From a checkpoint of a small mixture-of-experts model trained on Wikipedia: a variant of Adam for the experts.
Below are experts of layer 4 (counted from 0) of a mixture-of-experts language model. Rows are named router (the router's row for the expert), gate (a neuron's input weights, with its number), up (a neuron's input weights, with its number) and show model dimensions 0-95. Each number is 50 + 10 x the weight over its row's rms, rounded and kept within 0 to 99.
Before each expert's rows: "comes after" lists some tokens at least twice as common just before its tokens as in all text. This comes from a sample of Wikipedia text that the model never trained on. Tokens count by the router's weight.

# expert 14
comes after: "\n", ")", " of", "\"", "%", " is"
router:67 51 54 52 64 58 39 41 55 60 49 44 42 60 20 47 57 20 48 49 64 57 66 43 59 46 51 63 48 52 58 42 59 31 33 44 53 44 42 80 52 38 50 40 44 62 44 41 60 53 44 66 41 33 57 61 36 48 52 32 52 50 50 52 60 42 48 57 47 67 48 55 40 37 39 60 54 48 52 53 50 30 39 52 53 36 56 43 38 52 54 40 51 51 61 63
gate0:60 60 57 42 41 49 59 54 62 52 43 46 63 48 62 23 44 62 47 48 38 45 44 62 55 59 49 50 30 65 53 51 49 50 53 62 64 45 36 59 54 48 57 64 55 62 45 57 48 44 46 33 35 53 31 42 71 44 43 62 53 53 35 54 50 48 57 44 46 44 57 60 35 64 58 54 46 63 41 50 42 54 51 67 51 50 49 58 51 68 48 61 44 39 57 51
up0:58 47 38 47 48 51 55 37 58 40 56 58 51 55 53 51 46 44 53 40 52 62 36 58 48 38 58 46 47 47 41 37 51 55 64 46 49 48 28 39 53 55 34 48 56 49 50 42 52 32 47 54 74 55 54 46 48 51 65 49 38 56 53 52 54 54 37 60 65 65 70 56 49 61 41 45 54 60 52 55 52 53 46 34 55 65 47 57 73 43 46 65 45 44 53 75
gate1:24 47 47 58 38 48 48 47 56 61 53 49 39 48 54 66 48 68 43 55 59 50 65 41 53 51 49 71 56 64 54 46 48 48 42 53 39 47 54 51 52 39 53 62 52 57 57 59 50 48 57 54 50 66 49 50 51 34 56 40 53 46 49 35 56 50 59 25 36 46 46 46 54 55 37 55 58 54 50 40 60 44 38 44 63 63 46 47 55 72 34 66 55 57 47 64
up1:60 54 34 45 55 71 60 58 55 60 54 56 63 54 52 37 62 48 53 48 31 46 36 51 37 36 43 32 45 56 39 49 49 47 53 52 68 50 49 50 57 57 44 49 37 49 53 47 50 51 65 43 47 31 39 50 56 47 53 59 55 61 67 39 43 34 54 69 62 56 54 63 61 49 68 54 42 65 54 63 42 46 68 51 41 46 42 57 43 34 66 49 47 61 55 30
gate2:57 69 59 62 36 54 65 69 60 34 43 48 71 53 75 46 47 64 57 42 54 48 43 50 64 62 47 39 32 59 40 52 36 57 63 52 40 34 46 59 60 50 54 55 62 52 48 54 52 60 43 57 65 35 54 55 57 39 39 48 44 41 35 57 50 48 49 49 41 49 72 42 46 45 44 57 42 47 40 66 33 50 50 58 46 50 39 46 46 60 39 54 56 45 48 35
up2:51 66 57 62 57 51 81 58 48 37 64 48 44 38 61 38 66 54 42 50 59 48 49 40 47 50 31 57 58 69 40 60 45 66 45 61 42 36 41 60 56 43 41 60 53 47 50 38 57 52 44 60 71 48 56 64 38 32 40 44 31 45 59 56 48 53 57 54 46 54 72 63 29 45 51 57 65 50 44 58 37 52 66 48 45 64 45 58 44 48 39 46 41 41 32 62
gate3:43 82 46 62 52 37 66 44 51 43 47 65 53 46 57 40 43 40 55 37 44 61 58 59 27 59 50 58 44 51 38 59 56 58 53 50 37 67 42 53 47 43 36 51 71 35 45 55 58 32 38 32 62 44 51 54 48 49 59 66 25 38 44 54 51 46 56 32 43 70 67 42 44 48 41 47 51 37 56 60 44 44 46 53 59 73 44 58 59 47 59 44 53 52 38 64
up3:58 68 61 58 42 41 70 56 51 35 55 61 57 53 66 48 67 49 51 57 58 59 54 36 44 58 38 41 44 57 46 63 52 59 54 49 40 58 31 41 45 35 44 47 62 50 48 46 62 62 50 45 64 49 52 47 45 41 50 36 35 58 44 55 60 44 55 60 50 65 83 56 27 51 50 59 36 56 52 56 43 28 56 47 53 51 37 50 46 43 50 43 39 31 48 51
gate4:45 68 42 50 49 54 53 45 43 41 43 44 42 53 76 43 30 48 40 49 37 64 47 64 19 58 58 38 43 42 42 72 29 61 66 58 48 58 40 47 54 67 52 55 59 51 43 49 78 46 51 26 54 54 38 33 55 39 49 54 28 57 38 52 60 49 56 53 52 45 66 40 51 48 49 46 48 61 48 68 64 48 47 44 69 62 40 57 57 65 55 41 65 48 43 54
up4:47 24 61 53 54 46 59 52 50 48 55 57 67 44 35 64 73 66 62 49 75 48 50 36 80 45 40 65 60 51 62 33 61 51 38 44 47 41 57 54 42 43 52 41 53 53 52 35 29 51 43 83 46 42 55 65 54 67 48 46 67 52 54 55 49 49 43 51 44 46 42 57 42 56 53 52 43 45 52 39 40 56 52 62 29 47 61 41 39 41 46 51 31 47 56 35
gate5:46 83 48 56 46 66 54 58 37 43 32 44 55 50 54 42 47 55 54 44 46 61 64 50 41 69 49 50 54 35 51 58 57 52 48 59 26 67 57 43 37 54 63 74 65 38 29 62 45 36 46 47 35 50 45 47 49 57 63 42 38 68 28 44 38 38 57 59 32 50 61 45 52 37 49 51 51 55 59 54 47 45 50 63 59 57 53 52 50 50 62 61 52 58 67 48
up5:49 79 44 51 41 60 51 62 35 37 31 47 48 49 57 39 51 53 59 47 53 59 67 47 37 70 50 39 54 39 56 56 54 51 50 56 28 62 51 48 42 58 61 72 64 36 34 58 47 37 42 47 42 45 53 49 48 54 61 39 35 64 29 45 49 35 55 58 34 56 62 43 51 35 48 53 46 56 62 57 44 40 48 60 60 59 52 54 46 44 57 58 52 63 73 48
gate6:33 59 30 53 43 29 63 43 45 50 47 64 41 49 42 35 59 65 63 42 47 22 43 48 52 48 47 50 40 50 26 54 39 46 38 75 40 61 43 61 54 48 45 49 42 62 61 75 37 47 53 45 50 37 53 53 69 43 49 50 43 62 71 53 60 57 32 48 52 42 50 56 57 45 67 36 44 44 50 54 42 43 46 48 56 66 38 54 61 66 31 43 61 52 58 37
up6:41 51 35 53 48 27 53 54 47 58 52 61 36 55 40 43 60 63 61 43 46 26 50 42 54 50 51 53 44 48 32 56 38 38 40 70 47 57 55 65 49 43 52 57 37 57 54 76 44 52 54 49 47 34 70 44 66 40 54 53 50 55 65 52 58 62 29 44 47 45 40 46 60 36 64 41 46 38 52 54 47 48 36 43 55 55 40 48 57 56 30 44 54 57 49 34
gate7:66 51 57 56 31 54 42 54 50 64 59 36 46 56 39 59 51 45 56 49 44 53 60 57 43 53 54 48 57 57 60 44 66 49 42 38 52 51 54 76 61 53 47 46 55 39 54 31 78 41 44 64 56 40 39 61 46 51 64 65 62 67 50 43 32 53 52 60 41 42 55 31 45 51 40 53 51 52 58 62 64 45 54 54 47 55 55 40 46 50 51 29 56 53 55 66
up7:66 48 46 54 26 43 41 41 51 60 57 37 41 65 46 63 54 45 59 50 44 49 58 58 54 53 56 38 54 54 52 42 54 50 47 33 51 49 52 82 60 43 45 51 51 40 61 29 77 40 50 64 55 41 43 59 46 55 59 65 62 59 50 39 42 54 62 54 41 44 54 26 49 50 37 54 52 59 54 67 55 56 56 50 48 50 56 45 45 47 54 30 67 54 58 67
gate8:48 55 65 43 57 54 58 58 51 44 47 60 53 40 37 55 41 39 39 52 52 57 48 53 53 49 49 51 59 42 55 49 52 57 59 60 53 54 53 41 45 57 48 59 60 55 44 56 58 56 35 55 38 41 47 50 56 60 59 55 55 53 39 55 28 64 31 73 56 55 48 42 52 38 45 40 30 44 41 29 62 53 35 75 54 53 50 47 54 60 46 51 54 41 58 42
up8:40 46 32 50 40 41 26 45 48 61 53 43 31 52 67 52 50 59 60 47 40 37 46 54 49 53 63 43 50 60 50 45 46 41 41 39 41 49 52 52 55 52 53 49 53 41 60 49 51 37 62 39 61 69 56 54 35 41 45 47 57 47 60 43 71 37 73 28 52 47 47 57 46 63 53 54 60 63 62 58 54 54 65 30 47 52 60 55 57 52 49 54 41 54 45 58
gate9:52 87 57 56 37 47 67 46 47 38 37 47 54 46 61 35 56 41 45 45 53 41 55 55 30 58 44 47 45 40 24 58 55 52 46 58 45 54 38 56 54 72 57 53 70 36 64 39 48 54 44 43 64 40 58 59 50 65 49 48 26 57 47 64 57 35 49 49 45 73 70 37 49 53 48 52 42 49 41 70 36 49 45 44 73 61 42 65 55 49 54 37 50 42 62 40
up9:55 15 48 33 65 62 34 63 63 53 42 50 45 65 45 67 38 58 55 58 49 45 45 61 67 43 67 37 52 44 65 36 38 53 58 49 59 46 54 55 61 45 53 55 58 82 46 48 49 57 46 65 40 45 51 41 52 57 55 50 71 32 43 38 49 63 49 45 56 62 33 46 51 49 54 42 39 47 50 40 72 62 54 76 43 43 52 40 57 62 49 66 58 62 54 45
gate10:56 58 50 51 32 63 69 56 40 47 37 63 51 35 47 40 29 64 42 33 53 52 54 57 33 65 40 49 42 62 69 46 47 58 46 64 44 62 46 58 49 72 53 60 58 42 47 57 43 43 33 48 54 41 49 57 63 46 56 50 54 66 39 55 53 50 49 48 44 67 71 50 55 40 53 57 47 60 41 71 34 49 60 41 65 55 48 46 56 61 47 48 46 51 57 40
up10:52 51 43 51 58 27 29 41 55 55 61 53 37 67 51 46 62 32 59 64 54 47 46 50 60 33 57 52 52 39 31 54 59 36 55 41 50 45 46 42 48 32 41 31 51 71 57 48 60 51 66 43 52 59 58 47 39 57 47 42 41 29 64 50 48 52 51 40 56 34 38 51 58 57 55 43 54 45 56 41 59 52 35 48 47 48 48 59 40 44 50 41 61 49 47 66

# expert 13
comes after: "\n", ",", ")", "%", " as", " x"
router:56 51 52 41 63 46 42 51 48 67 56 51 63 64 40 37 69 58 50 50 60 45 57 48 33 51 30 46 54 42 69 42 72 59 41 62 44 54 58 61 51 60 51 52 36 34 47 51 38 70 71 59 28 62 38 46 41 33 44 52 29 51 55 32 53 66 41 56 48 57 44 50 50 52 53 54 31 70 53 33 48 22 51 50 57 63 42 54 48 64 53 56 44 55 46 30
gate11:67 41 63 62 65 40 54 40 55 66 47 27 48 55 45 45 54 39 45 51 67 59 54 50 55 57 47 58 59 39 50 33 56 49 56 61 63 46 53 72 39 54 47 53 46 39 54 34 44 59 60 68 38 39 51 58 55 58 62 61 44 61 60 61 43 29 43 28 51 55 50 39 44 34 39 43 51 47 61 53 48 45 61 63 36 67 56 57 37 54 56 41 58 57 60 39
up11:40 60 35 67 56 49 48 60 44 48 51 51 59 37 54 39 47 53 45 48 43 73 71 51 35 50 49 68 53 42 42 61 50 57 48 40 49 56 57 48 44 42 55 45 49 41 39 46 51 48 44 42 58 47 48 55 52 42 48 33 24 57 54 46 45 45 45 44 50 33 42 30 46 47 34 40 48 43 43 53 47 40 41 53 47 52 46 43 46 41 61 51 47 75 53 50
gate12:38 61 42 55 48 33 63 55 58 40 50 60 40 46 50 65 57 42 54 44 52 40 52 57 51 51 59 52 41 49 48 47 41 57 46 59 36 50 20 48 55 64 60 50 65 62 37 48 55 48 43 31 56 54 71 49 48 62 58 66 40 51 44 44 60 40 44 45 68 67 65 47 42 52 47 43 32 54 40 61 61 43 40 41 37 42 46 54 53 54 41 49 50 51 51 57
up12:33 49 38 54 61 23 48 50 57 49 55 61 40 36 52 59 43 50 65 59 53 43 70 54 41 55 41 68 53 47 54 49 56 52 42 55 36 54 57 40 34 59 60 48 39 55 46 59 39 59 53 39 42 50 75 49 47 57 66 59 41 48 50 26 50 46 38 44 50 57 45 27 53 45 31 44 43 61 44 48 73 55 36 36 37 64 45 56 59 45 48 52 51 53 41 57
gate13:64 49 56 46 58 51 51 40 44 49 44 32 51 42 57 35 65 28 43 39 55 76 59 63 59 54 51 46 61 63 26 39 48 38 39 61 50 45 48 74 56 38 52 43 55 44 49 61 49 51 56 51 45 23 46 72 63 56 57 50 54 44 50 46 37 36 42 52 48 65 42 46 35 39 56 44 36 64 56 81 60 33 55 54 41 61 82 54 36 62 42 38 54 59 47 37
up13:39 44 49 42 54 50 39 58 49 45 38 56 39 52 60 47 37 53 74 53 52 56 47 53 42 45 55 42 48 35 61 47 63 48 49 31 58 51 51 24 45 69 47 60 51 61 58 49 43 56 40 48 64 57 69 42 39 57 60 45 40 51 39 45 53 65 58 38 33 50 49 50 48 52 45 40 52 33 45 36 39 73 49 61 57 32 32 54 60 52 53 54 61 48 58 53
gate14:34 40 55 46 62 48 48 47 48 63 54 53 42 49 44 33 51 31 57 53 46 42 39 77 66 44 68 67 44 57 52 47 73 50 64 45 38 33 48 57 44 55 46 37 56 47 56 43 75 60 46 39 37 53 53 60 42 51 37 67 46 41 42 39 30 56 51 66 63 57 50 63 32 51 45 43 66 48 27 46 52 51 56 41 50 80 45 40 55 59 40 49 58 42 55 48
up14:35 33 59 45 63 55 43 50 56 54 50 47 48 69 35 43 57 38 58 48 36 41 48 70 60 43 69 47 35 39 55 40 68 43 61 64 48 33 51 46 35 60 37 40 47 43 50 50 61 77 44 30 34 52 55 35 47 43 55 57 56 38 49 32 28 46 57 65 52 58 44 57 26 46 40 48 56 48 47 47 46 46 61 43 62 60 31 52 47 55 62 25 58 45 57 35
gate15:53 40 41 60 46 31 50 55 56 50 56 63 51 43 26 40 44 54 56 53 28 61 54 47 44 48 44 61 39 53 40 42 61 47 51 58 44 47 54 51 64 47 42 51 52 65 34 54 43 47 69 55 45 39 61 59 53 51 37 66 40 27 68 56 42 43 49 49 42 68 45 60 32 57 59 50 54 46 52 50 61 43 58 45 83 70 43 48 49 56 35 46 44 57 48 51
up15:53 44 57 44 39 47 44 56 46 50 49 61 57 42 46 42 47 49 39 56 46 58 38 59 53 59 47 73 53 77 62 39 51 40 56 47 38 51 50 60 60 52 43 50 44 37 48 57 62 58 62 52 39 51 56 71 47 29 36 67 41 54 56 48 34 37 35 69 35 52 46 46 43 51 64 57 69 44 52 50 61 44 68 57 63 60 43 38 48 32 64 48 39 63 58 45
gate16:72 50 48 60 68 48 51 36 42 40 56 56 37 37 54 38 52 50 47 44 53 56 44 50 49 38 52 22 52 38 46 28 58 58 38 50 61 55 43 45 41 45 43 39 61 44 37 56 36 49 42 41 41 37 40 39 46 45 63 26 38 42 57 60 50 60 53 43 56 66 59 52 51 69 56 50 40 67 48 37 44 64 56 33 57 48 40 51 49 57 56 61 72 43 44 37
up16:63 50 45 68 60 43 59 38 45 49 58 54 44 35 55 30 49 56 42 38 52 56 49 51 54 46 50 30 51 44 49 37 47 63 40 59 58 53 47 45 47 42 40 35 56 43 51 48 47 46 46 44 45 44 45 43 41 45 41 21 44 28 58 50 36 61 57 42 49 66 52 47 50 60 60 41 39 75 46 41 50 67 57 38 52 49 47 46 44 60 57 54 67 42 45 44
gate17:43 59 49 47 53 60 54 57 46 57 59 51 52 55 54 34 56 56 58 56 45 39 36 48 41 38 52 56 31 60 23 57 53 47 56 36 52 55 44 42 42 38 54 54 49 54 38 48 57 51 64 17 57 57 41 35 71 49 35 49 55 54 49 47 53 60 58 65 62 49 43 54 50 54 58 54 37 69 35 56 43 57 57 44 55 47 38 44 56 54 54 51 49 46 48 53
up17:60 50 66 45 44 50 38 56 44 51 44 45 41 59 48 52 43 44 44 51 49 47 61 44 45 56 53 42 56 45 43 54 62 57 69 59 54 52 54 61 52 55 52 49 55 52 46 41 49 58 52 33 55 53 50 56 58 45 76 38 47 56 58 60 39 39 43 44 47 41 40 34 53 33 67 39 47 55 43 54 48 44 34 40 31 47 54 43 53 54 59 56 36 52 50 44
gate18:48 44 45 60 58 64 52 39 53 50 59 49 54 64 52 49 55 53 38 51 30 44 47 55 37 54 57 55 60 39 39 41 47 49 46 62 37 59 56 37 42 65 53 59 51 46 48 63 44 47 54 38 46 81 30 51 38 33 37 42 58 52 42 33 42 68 59 63 47 48 49 66 65 44 63 41 40 49 45 45 52 71 34 53 57 68 52 61 63 55 44 48 59 43 55 64
up18:52 63 56 44 40 37 47 62 47 52 44 51 46 32 41 59 50 42 69 49 65 55 45 42 58 42 44 37 44 55 59 61 66 72 63 36 51 39 45 49 47 26 42 36 45 53 47 41 62 39 41 52 57 49 52 31 78 70 58 51 41 56 58 64 63 44 40 52 61 36 50 50 35 55 49 60 41 70 58 57 44 36 70 42 39 33 38 35 48 53 56 61 46 54 51 42
gate19:62 60 45 44 28 50 71 54 58 42 46 44 47 58 60 31 43 43 44 45 52 55 40 66 54 62 38 52 61 56 33 46 50 36 49 57 45 53 36 49 63 55 46 54 53 40 46 52 65 34 50 40 68 49 45 55 46 57 53 53 43 82 31 49 58 39 51 45 54 52 57 72 27 60 55 60 59 52 38 63 41 61 53 52 58 54 51 62 58 49 62 50 55 32 41 67
up19:61 62 47 46 33 40 75 63 66 42 52 47 48 44 52 30 45 45 39 51 55 43 42 59 43 59 36 55 62 53 38 55 57 45 51 59 35 55 42 46 65 58 40 49 52 45 47 54 62 37 51 49 64 53 53 57 47 41 59 56 45 87 42 38 58 55 48 53 56 39 49 58 31 52 59 58 58 48 50 58 39 67 53 58 44 60 51 64 43 48 56 42 50 38 26 64
gate20:62 44 49 52 42 38 49 45 65 41 47 73 49 53 72 60 33 57 63 49 74 65 64 54 37 55 59 39 46 49 46 40 51 63 58 46 44 45 37 43 42 46 48 29 73 45 43 53 39 42 33 42 77 43 63 40 63 53 55 46 52 45 41 35 53 61 59 59 49 61 63 61 49 34 50 49 43 56 41 51 42 49 41 54 61 56 52 50 68 60 60 66 64 48 54 51
up20:55 62 74 46 38 60 59 46 54 38 44 33 32 55 35 48 68 38 41 40 25 25 43 54 70 49 57 52 48 53 61 66 51 31 50 53 67 61 45 63 54 53 45 53 37 45 65 31 40 38 53 53 35 65 39 67 45 45 48 43 55 65 49 72 54 39 40 51 50 49 47 43 47 73 61 62 50 49 56 47 56 54 65 71 44 40 48 56 42 25 36 31 33 53 51 54
gate21:49 71 59 33 49 55 55 42 56 47 34 49 57 41 54 48 43 57 43 54 48 39 47 81 48 54 57 46 51 49 59 67 57 48 72 54 45 58 39 51 45 41 65 60 52 51 47 57 72 48 32 42 48 65 53 41 59 61 42 61 58 61 36 52 61 51 55 37 63 69 56 71 41 59 44 51 53 39 56 51 52 85 40 49 45 40 51 60 57 40 58 56 46 38 53 52
up21:35 60 50 40 50 45 48 46 51 44 41 60 66 43 51 45 42 60 43 55 52 38 62 71 49 51 34 48 38 42 60 50 68 50 52 67 40 50 52 48 46 42 56 45 55 56 52 66 57 70 30 47 41 55 54 40 48 60 48 57 47 62 40 44 59 47 60 29 49 64 51 54 61 37 30 49 47 44 51 43 45 77 47 53 34 46 61 40 61 48 76 60 61 57 55 27

# expert 21
comes after: " |", " in", ":", ";", ")", " ="
router:52 46 67 52 60 46 36 58 40 38 65 48 45 58 43 51 73 53 37 39 50 54 58 46 64 41 63 43 62 52 31 60 55 46 56 41 52 42 51 52 55 45 53 35 56 65 46 44 44 49 31 74 35 41 62 36 43 52 49 30 28 52 56 60 67 48 25 47 62 35 50 53 63 50 42 50 54 26 75 55 46 54 55 48 40 36 48 47 52 42 38 48 46 65 51 43
gate0:53 43 45 65 36 44 53 47 58 54 52 59 58 45 52 44 36 50 49 47 44 40 45 66 63 57 47 48 50 54 48 36 48 32 59 47 52 36 39 57 53 45 38 40 44 50 64 55 74 49 64 27 53 61 45 37 37 61 52 64 56 48 44 50 43 24 71 50 69 62 56 60 36 50 44 52 54 81 40 62 59 63 63 35 62 76 43 59 55 60 45 30 45 46 62 72
up0:52 60 45 33 53 58 58 56 62 46 41 33 51 37 42 38 66 39 56 48 66 46 46 51 38 55 46 43 40 59 50 59 43 53 52 33 39 71 40 55 62 46 48 40 56 47 54 41 35 43 48 52 68 53 32 47 48 69 46 48 42 57 39 43 63 71 43 51 47 65 59 53 51 75 57 47 34 46 45 67 52 51 52 45 55 57 55 57 43 68 40 51 56 49 54 40
gate1:47 59 52 45 41 50 55 64 47 44 48 42 50 57 49 49 42 62 61 52 43 45 31 43 62 54 49 36 51 55 42 70 41 60 62 57 58 31 54 68 56 55 56 72 43 46 46 52 66 61 45 51 55 67 67 30 43 49 53 66 44 43 42 56 52 60 54 59 59 61 45 70 58 50 48 41 50 73 57 44 43 49 54 37 40 45 59 47 75 53 47 58 43 48 42 54
up1:44 56 57 49 40 55 57 66 44 43 50 45 41 53 50 52 48 57 57 53 45 40 30 49 66 56 45 41 45 62 53 71 42 55 61 51 51 30 56 68 59 62 47 64 42 49 56 53 76 63 43 54 54 74 68 46 45 49 55 62 55 50 40 61 49 60 55 59 60 67 46 78 55 47 48 39 48 69 51 48 45 49 49 50 36 41 66 42 78 63 55 61 41 46 45 53
gate2:61 45 55 47 46 44 40 42 44 55 47 51 45 45 56 52 45 53 63 46 37 45 51 67 46 44 52 45 57 61 44 53 64 44 44 61 55 50 47 61 54 43 52 38 53 41 48 62 63 71 46 44 30 58 40 38 60 61 43 69 52 67 50 54 38 65 60 49 40 40 52 41 48 47 33 45 38 43 49 49 66 49 42 55 50 51 33 63 58 40 55 53 23 46 60 48
up2:61 27 49 51 57 25 46 53 37 40 48 58 54 56 50 46 63 48 51 49 58 43 60 49 56 56 48 45 52 45 52 51 70 43 58 52 51 38 52 50 42 50 61 37 51 47 66 59 42 63 44 48 21 50 49 59 50 39 42 44 39 55 57 61 58 55 60 43 48 51 48 52 65 34 21 61 44 34 52 46 59 61 46 52 56 44 49 46 50 32 55 60 46 51 43 46
gate3:27 47 42 71 54 50 49 47 55 39 60 58 48 46 38 48 51 40 43 40 50 49 50 48 34 46 41 59 56 55 54 60 55 47 39 55 50 60 44 33 46 49 47 50 48 52 52 61 42 42 45 36 52 53 36 50 52 45 62 49 35 59 42 40 36 44 45 57 62 44 52 44 43 55 46 48 48 49 43 48 59 39 53 46 47 57 33 66 60 41 40 66 45 59 47 58
up3:20 42 48 59 58 37 48 65 56 39 66 55 40 50 49 48 54 34 36 42 52 54 41 48 46 42 49 63 55 54 54 68 50 47 41 50 52 57 42 39 39 43 46 44 47 58 59 45 43 29 44 39 42 52 42 56 41 36 70 42 47 54 46 44 41 49 54 45 63 42 52 49 44 64 46 48 45 56 44 47 65 41 49 42 43 52 38 56 63 44 42 66 44 63 43 63
gate4:48 41 59 62 36 42 57 58 26 45 62 67 35 48 51 51 44 56 39 42 60 53 44 49 62 39 41 39 58 63 63 70 47 64 47 63 50 61 52 41 40 44 61 40 45 60 54 51 51 40 38 45 46 57 51 57 71 33 43 25 36 42 42 44 66 57 46 38 69 44 48 42 53 56 51 42 33 46 56 50 49 46 52 51 36 61 63 61 62 62 43 49 52 46 37 48
up4:46 49 70 58 44 48 56 72 29 39 53 65 39 47 45 44 58 51 45 43 50 67 47 49 65 40 42 48 56 55 59 70 51 61 36 57 58 59 54 45 54 55 51 54 52 54 63 53 39 36 38 44 49 48 40 48 53 44 48 41 43 34 46 50 41 63 37 56 50 49 38 45 51 59 59 51 23 59 62 48 39 46 58 48 41 52 61 52 52 52 36 53 59 64 43 42
gate5:56 61 59 68 45 55 52 54 52 40 45 44 63 37 45 47 43 58 54 47 45 67 33 64 50 54 59 41 59 40 43 31 40 38 49 51 36 67 42 65 54 54 44 41 44 42 49 63 67 31 45 42 44 36 49 56 72 57 68 51 41 43 49 51 52 13 54 52 43 52 57 47 43 44 41 43 52 49 58 45 41 57 58 82 42 50 45 53 52 56 47 49 57 61 50 58
up5:43 36 37 39 39 42 50 43 55 49 51 45 42 64 64 45 39 48 57 53 46 40 74 44 57 58 65 61 41 51 52 56 54 62 42 40 36 59 55 44 32 49 59 65 64 44 50 36 48 55 44 50 67 51 55 52 57 52 47 54 70 58 33 31 49 84 49 60 49 52 51 57 46 52 58 58 40 44 37 43 68 45 37 52 64 36 59 40 49 45 64 57 55 46 54 39
gate6:47 57 63 58 57 58 64 48 60 49 51 42 60 44 70 30 49 51 44 40 37 64 45 56 64 46 58 47 57 65 52 55 41 41 25 64 62 65 42 54 59 29 51 47 45 37 63 51 44 34 44 36 48 53 50 35 47 51 46 52 46 60 53 57 43 51 49 47 65 55 54 51 25 65 50 54 46 64 27 56 32 41 59 40 49 61 46 59 55 40 52 45 35 30 63 55
up6:47 55 63 74 54 54 66 46 56 42 55 42 54 46 60 31 60 57 52 39 47 56 62 50 64 50 54 59 57 66 54 51 46 33 34 54 57 64 45 61 64 36 51 44 43 32 60 43 51 49 43 44 45 55 45 32 44 48 41 54 52 49 50 51 41 49 42 41 58 55 55 53 36 56 41 68 42 57 31 57 41 37 54 38 53 69 46 60 44 46 42 45 43 31 58 51
gate7:55 54 54 50 50 54 54 52 53 61 50 44 52 41 43 43 55 33 35 47 51 35 48 58 54 56 52 49 53 57 46 78 45 48 56 62 53 43 49 48 60 61 39 47 70 28 41 33 57 37 46 52 55 73 57 37 64 64 57 49 49 59 49 46 45 36 57 50 61 59 53 60 51 45 47 34 40 62 38 56 59 58 63 61 44 67 37 40 56 48 37 33 49 43 54 44
up7:49 54 59 61 43 50 51 52 42 70 51 32 46 37 50 36 50 34 36 49 49 35 53 57 55 60 59 45 48 60 52 75 48 47 53 62 60 53 54 55 56 59 45 44 60 34 32 49 53 42 52 64 53 72 40 34 58 62 56 56 45 55 47 46 55 39 58 49 63 54 53 69 48 55 58 40 46 49 43 48 56 60 53 59 50 60 39 45 48 51 44 27 41 44 58 42
gate8:62 73 41 59 24 55 58 36 51 40 45 55 56 56 55 29 67 57 33 30 39 53 52 59 43 65 41 55 48 49 39 58 48 48 45 51 31 61 42 46 55 54 54 62 57 43 38 51 51 44 43 37 53 45 51 45 43 54 41 71 38 35 42 54 61 36 53 66 42 74 56 48 52 56 56 58 47 49 31 61 46 40 50 46 58 73 61 49 57 46 60 32 58 56 40 56
up8:50 77 44 55 29 52 60 36 39 40 43 46 40 44 52 26 58 59 37 37 41 57 47 58 44 56 36 62 52 49 42 36 42 46 42 55 28 73 46 42 51 66 49 65 65 38 42 44 51 48 47 54 51 40 49 58 52 62 47 66 51 47 42 56 65 36 40 53 43 92 60 51 62 40 47 48 41 45 40 61 52 44 53 42 50 70 59 47 58 54 45 40 54 59 55 51
gate9:55 57 33 50 44 48 60 34 64 55 43 40 41 37 44 36 60 33 56 43 41 51 60 61 59 44 55 49 44 49 40 65 43 43 46 47 42 70 37 51 54 47 38 52 52 44 37 36 50 43 50 39 62 48 46 45 35 69 44 40 42 62 53 58 62 49 65 69 54 58 50 45 42 42 47 33 45 44 52 66 60 53 40 54 62 68 42 53 34 57 50 29 55 35 49 39
up9:47 62 63 53 50 57 42 67 44 47 52 52 50 56 47 58 33 62 48 52 64 51 32 47 33 54 43 56 55 56 65 29 64 55 52 50 59 35 55 53 41 61 62 43 45 55 52 63 56 61 58 52 44 52 54 56 64 25 54 63 57 44 44 40 24 51 31 37 38 44 56 64 47 66 50 66 47 57 46 41 48 50 55 50 38 37 58 46 69 49 54 67 51 50 48 62
gate10:43 59 56 52 39 46 60 23 53 38 44 49 68 56 48 60 43 41 50 36 60 48 45 60 48 60 49 43 15 49 64 57 50 63 42 58 57 46 27 54 53 52 44 50 52 65 21 64 51 55 54 38 57 53 43 50 59 55 36 58 63 50 38 35 63 41 52 39 55 45 65 42 41 61 66 47 21 65 40 68 57 50 49 40 68 49 37 54 49 50 60 48 53 55 67 61
up10:60 40 28 53 45 53 50 65 60 46 70 70 47 48 48 49 54 65 46 59 48 42 46 57 40 39 38 54 54 59 26 70 48 50 53 52 45 59 45 60 53 41 39 50 58 48 53 39 59 42 64 44 66 51 55 81 43 60 44 47 46 49 60 55 46 51 68 52 56 55 67 58 39 63 46 55 80 60 52 55 37 38 58 54 53 55 53 41 50 54 38 71 38 38 22 70